Weights of a small mixture-of-experts language model, trained from scratch on English Wikipedia: 2 picks a token.
Below are experts of layer 9 (counted from 0) of a mixture-of-experts language model. Rows are named router (the router's row for the expert) and show model dimensions 0-127. Each number is 128 + 24 x the weight over its row's rms, rounded and kept within 0 to 255. Numbers have three digits each.
After each expert's rows: "gets" lists some tokens that make up at least twice as much of what it gets as of all text; "raises" lists some tokens whose logits its average output raises strongly, later layers aside. This comes from a sample of Wikipedia text that the model never trained on. Tokens count by the router's weight.

# expert 19
router:160127133115123186144139127152141151106116116128136154151122158141121131129161126117182152090169112162108154128151157108136184128105119095104163148159173123101131127152143178147127149076085131149108122158148117130120151128120083142164089090126157188158154171109114142126145110154128126100104126192119167133137136107139099136132115131169123166138181117128121133127159148101149138127108
gets: ",", "%", " and", "0", " at", " or"
raises: " and", " ", " (", " a", " |", " the"

# expert 3
router:128163072140159151138146107106150107093109132103134133147097128127108083166112144164175108086126132147143094134083148133150136157135116116130146098134128122149085140123119140136145113116136150152111106125164094157074113128127144165208095144115165155181143149117145117134151103131101101158137110157079114147135128133187101130154139093119127130135168151120136122123144133132179144126106
gets: ".", " |\n", ".\n\n", "\n\n", "==\n", "==\n\n"
raises: "|", "The", "B", "C", "A", "=="

# expert 18
router:139158128101097174132116120160143153123111100121114136143130131132134131140135135115167104147142157147138108153102160155153106152109114103141113112163124107091102116110109155115133120115099125174108117163183137144104113119139113150139116153127139151153147150133153152094139100126129133151161159157106150144163161131137127127136126133131129162146147116134122146128138142132122129126125
gets: " to", " and", " he", " which", " He", " who"
raises: " also", " be", ",", " re", " and", " end"

# expert 4
router:173138116116193164123164135103146078105141067131134162133133116156119112131141128159139135125153132189128150167135138134172127125163124098094130144145160111149146145121116179104142122120108113169121136142150105158106144121100148157154136132152169172136129163152134131120148114118128075119181129157122163158162116123101133119125133092137143159132125126146121145165146123110160145143124
gets: " |", " the", " in", ",", " on", " a"
raises: " ", " the", " present"

# expert 14
router:186145121115154167110152154124142118103090111085140142112119150141126122127149123111135125135144146124157142127117151132132141163155141134115161097132133108126092139114134134136114095111135140149133128157182102177096136124136119142142110122127136147129149166141126127120152072161108165136139144129124153168158123158134110123149149079127124126134126147124126125109179137123200110143119
gets: " ", "ā", "é", "y", "ou", "ar"
raises: " |", ",", " and", " (", " in", "."

# expert 5
router:150145153082154140118115131117133134094117105096159140145131123108116086159117129128176110123130090138155135147115159186165136166138132136119149103127151164117127168102120173115109098111118161151138087166145155175106095125116114137126132122133138147139121151183135128129118131138132187172147107150112130159121144124119140164165141089120062124159127136150120128159161144123177165106092
gets: " (", " was", " \"", " her", " him", " his"
raises: " and", ",", " in", " to", " of", " on"

# expert 9
router:114138153116132143115128113146143125092083134127137124128137138137138128153161152143197131136143140160143148154125152165137172154165126083112159110140102115102111148131138137120133121136077170162111119148139081147134116116144137155149115122125147144131138145154150134138155103135111137177151101136113131157140136140175169150156089108149098180117116118180086143099158107150194133143119
gets: " the", " of", " United", " University", " New", " National"
raises: " and", ",", " |", " ("

# expert 13
router:151132092116139149131120131122118102115137116091162121152124142121136134159129116153167127113174171135129096130103146157152132166124127114108133096115135113107063160134115127133101134081107149131126148141154130138079150093155122139116149134114131146102182166145173119129098094154129145148158135141138125176153156107129098141140092119104117094119115122137083136130147129115178159105102
gets: "2", "3", "1", "5", "4", "10"
raises: ",", " and", " in", ".", " (", " "

# expert 16
router:181175155149129143142128110163152074118134093104080152142132169137131111148107145116141096141113105156136127128090129143191145143163111079169141103136134144114115088123136121144110127161061112163112105134173103133114135142112182182159143145107116171160168116147117137129120071118121139119134153096152133150119136155155152123161102155116150158119134110097099112137195100123144108133117
gets: " ", "–", "201", "200", ".", "199"
raises: "1", "3", "2", "4", "5", "6"

# expert 20
router:109152152129133130131182164107161123117094123098108164123132145092151123143159098121200128095130154174151125118162134171122136123156114113138138081163113140140136077116113134125142115106104118143152167161155128128163127140144109165138085130137164127128118166131121090150177102157148154130100169106098136157179123136102094142151101094151093146147124083148107121109149151099186115169114
gets: "-", "==", "\n\n", "|", " \"", "==="
raises: " ", " B", " A"

# expert 0
router:173190129131133119137132141137162121108097123107131176122115134138079129145161121138166145152158141203131128143133155108183155152105109102132125151146149127113096137136107102120114112137126150129101098110138150140126157162085162172104128130151140146142127169144127108095151111122144098147164149145077123169155167120179110140126103096148144121167138114116124158096146140156136153145133
gets: "\n", " |", ")\n", "|", ".\n", ":"
raises: "-", " ", "1", "B", "H", "M"

# expert 23
router:157150131111147120123105137131163134141119099148128143142126140165102054156132124126183137112131143158123141171145150190104179110124100124094156092159145126138092152165129162117163166115116149153150182125150160156117169140090087156122079096140093151175112142163143176149133077141115142138129126154107100134168151152144133158129112126131091121106104144113134117107166134134118124114142
gets: "2", "1", "3", "4", "0", "5"
raises: ",", " ", "-", "–", "/", ")"